From a checkpoint of a small mixture-of-experts model trained on Wikipedia.
Size: 14 layers, 6.59M parameters.
Training: 220M tokens, 5888 steps.
Below are experts of layer 6 (counted from 0) of a mixture-of-experts language model. Rows are named router (the router's row for the expert), gate (a neuron's input weights, with its number), up (a neuron's input weights, with its number) and show model dimensions 0-127. Each number is 50 + 10 x the weight over its row's rms, rounded and kept within 0 to 99.
Before each expert's rows: "mostly gets" lists some tokens that are sent to it at least half of the time. This comes from a sample of Wikipedia text that the model never trained on.

# expert 3
mostly gets: " and", " was", " is", " that", " were", " with"
router:56 43 50 32 42 55 49 53 47 47 47 58 63 53 67 57 36 55 61 42 47 53 58 41 50 41 53 55 46 50 62 42 62 70 51 42 46 53 74 59 42 50 60 68 60 51 70 44 58 56 54 44 60 29 51 54 66 50 55 41 46 48 41 60 41 54 48 31 64 32 39 50 54 72 55 29 47 62 58 51 61 46 73 51 33 46 34 44 62 60 55 60 39 45 54 54 63 61 42 63 45 55 54 71 40 70 63 44 61 54 51 70 48 58 51 38 46 50 55 46 60 43 39 62 46 43 41 53
gate0:50 62 60 49 21 54 44 54 57 67 48 46 48 58 51 36 42 61 50 60 58 36 48 43 61 44 31 39 68 51 62 59 44 42 41 53 37 55 54 65 36 59 46 33 46 50 59 32 43 47 32 46 67 49 53 47 53 57 47 44 50 56 55 55 39 61 26 53 45 46 41 52 56 37 52 43 59 52 56 46 61 48 69 40 40 53 51 34 41 40 48 46 55 59 34 62 68 54 52 49 60 68 46 58 42 49 60 31 41 54 30 50 51 40 50 49 58 51 64 41 34 53 66 46 54 55 66 72
up0:66 50 42 45 42 34 42 53 45 72 47 52 45 45 41 44 36 47 46 53 51 49 63 54 42 49 49 48 40 55 54 47 34 30 60 57 35 60 47 61 44 49 54 41 44 54 43 72 34 62 48 46 64 36 37 61 35 48 47 40 36 63 80 46 43 47 42 53 57 51 47 58 56 52 48 51 58 50 43 52 44 61 41 52 36 60 36 35 51 67 48 46 53 58 36 63 49 45 60 46 52 52 37 36 36 49 41 20 55 37 32 53 50 57 45 41 42 46 51 52 70 55 37 54 48 35 65 71

# expert 0
mostly gets: " United", " University", " City", " County", " States", " York"
router:54 43 58 69 49 46 75 45 38 58 42 44 49 50 46 43 57 35 34 62 49 34 58 33 37 53 41 55 47 50 60 48 44 57 56 67 46 47 25 39 46 40 57 47 44 45 33 48 62 50 61 62 23 59 51 45 56 48 49 46 44 59 70 35 46 53 38 70 49 53 54 47 50 44 42 60 56 34 46 54 35 42 27 74 55 57 65 56 58 54 60 53 59 53 44 40 55 43 47 43 51 45 36 34 67 37 55 44 46 50 44 41 61 57 49 55 58 49 60 58 34 53 57 48 71 39 47 58
gate0:57 51 48 38 48 50 66 44 48 40 45 50 67 64 72 57 43 56 47 56 44 41 37 51 46 35 58 48 55 58 32 39 59 42 37 69 50 46 56 65 48 70 54 55 59 53 61 56 30 57 43 47 35 50 61 49 47 45 54 69 69 58 64 57 47 38 55 71 54 56 40 49 48 50 59 54 55 40 57 36 35 42 45 47 35 48 37 34 50 55 46 47 51 43 53 58 56 61 35 46 45 48 43 42 49 57 55 65 40 53 32 33 59 40 47 43 26 62 59 48 33 68 52 52 28 56 40 42
up0:43 59 51 62 32 49 64 48 42 29 64 67 53 48 46 53 49 49 72 62 40 20 56 40 38 61 54 58 42 63 41 47 69 39 44 42 55 46 38 48 52 45 52 38 63 65 58 65 44 61 62 53 47 48 55 50 61 66 50 47 58 49 48 29 46 45 59 61 69 50 41 64 48 56 63 44 49 58 41 45 50 45 45 57 48 51 56 55 47 63 49 30 54 35 49 57 49 54 38 49 48 60 48 62 46 33 43 60 33 42 48 54 60 49 38 41 35 66 76 50 30 59 53 60 43 50 47 44

# expert 1
mostly gets: " the", " a", " his", " their", " its", " two"
router:31 59 44 61 52 47 39 35 58 47 47 50 46 54 38 41 50 58 55 48 51 61 46 68 49 66 56 39 50 66 46 53 63 37 52 30 38 56 38 59 52 64 29 38 50 47 53 55 36 40 36 43 60 59 47 49 38 61 38 67 35 52 47 47 45 63 49 50 50 60 69 51 44 44 55 45 25 50 50 38 60 60 42 38 52 40 65 63 30 28 46 31 55 52 44 37 35 59 50 58 63 35 50 50 58 46 43 42 42 59 53 47 65 52 51 67 45 53 37 44 49 44 53 50 41 66 67 40
gate0:34 58 46 57 33 44 52 56 51 50 49 50 64 65 62 42 37 56 43 37 54 64 43 58 46 41 43 58 40 44 60 47 48 58 49 51 51 61 44 57 68 69 66 43 42 56 49 49 48 50 45 42 40 42 69 54 49 52 42 51 45 55 55 50 41 39 42 51 59 65 57 57 52 49 39 58 35 51 43 54 32 87 53 46 56 50 63 40 37 41 44 61 61 59 50 60 62 63 50 66 56 48 50 43 47 65 43 59 46 17 32 58 62 52 73 55 45 67 58 45 50 38 61 54 38 38 57 48
up0:65 46 50 43 45 48 61 23 70 60 44 56 67 39 55 49 51 39 46 60 38 44 48 60 32 44 56 43 51 52 47 48 53 69 63 58 50 58 51 52 55 48 60 58 32 51 64 64 42 46 38 57 53 54 84 40 64 50 57 44 49 61 47 56 55 57 46 49 35 40 55 49 54 44 57 54 53 56 58 49 26 53 58 49 51 30 56 38 50 61 46 51 43 59 30 28 45 63 50 52 41 50 49 46 48 65 67 36 65 54 70 51 55 46 42 51 53 34 57 51 32 50 46 63 38 47 60 56

# expert 2
mostly gets: " n", " =", " war", ",", " met", " mi"
router:58 57 48 39 54 49 35 66 56 50 66 50 41 41 47 59 56 54 47 51 51 51 35 61 63 43 48 47 58 36 34 56 33 31 40 60 73 44 65 43 60 51 52 44 44 55 51 54 43 52 49 51 52 58 49 52 37 43 54 46 74 41 43 58 71 32 68 52 32 56 36 55 53 38 48 65 70 53 46 59 40 57 57 36 65 54 40 37 51 54 42 54 49 51 53 68 45 38 63 35 41 60 59 43 34 44 36 74 50 34 55 45 28 31 49 44 50 50 46 51 50 60 52 39 43 55 48 45
gate0:49 53 54 72 77 80 42 35 28 37 58 61 50 54 48 52 48 50 62 38 56 55 58 46 45 49 51 44 38 44 49 59 57 53 44 48 53 50 54 65 50 55 54 61 62 36 59 43 70 55 43 52 82 47 60 36 38 49 43 37 55 51 37 47 45 50 46 47 57 47 37 37 54 27 34 52 46 57 50 51 51 51 58 47 51 48 46 34 36 69 64 44 41 36 53 39 38 48 57 50 54 41 38 43 40 38 74 31 39 47 57 50 51 48 62 51 58 57 58 43 45 50 56 59 51 50 41 56
up0:45 63 48 51 37 50 44 50 57 54 46 65 60 47 61 59 62 63 39 34 43 56 69 31 35 47 33 50 53 62 51 57 47 57 50 49 42 53 33 64 64 32 52 32 63 59 45 55 53 54 62 52 54 37 61 57 57 45 60 63 43 46 58 57 17 56 43 43 52 57 45 36 54 44 57 44 47 67 56 57 43 33 32 68 35 58 58 42 44 40 55 67 47 57 44 55 51 46 52 48 46 32 48 68 56 60 54 34 56 42 57 49 38 42 57 61 52 35 38 44 66 48 65 52 37 47 59 55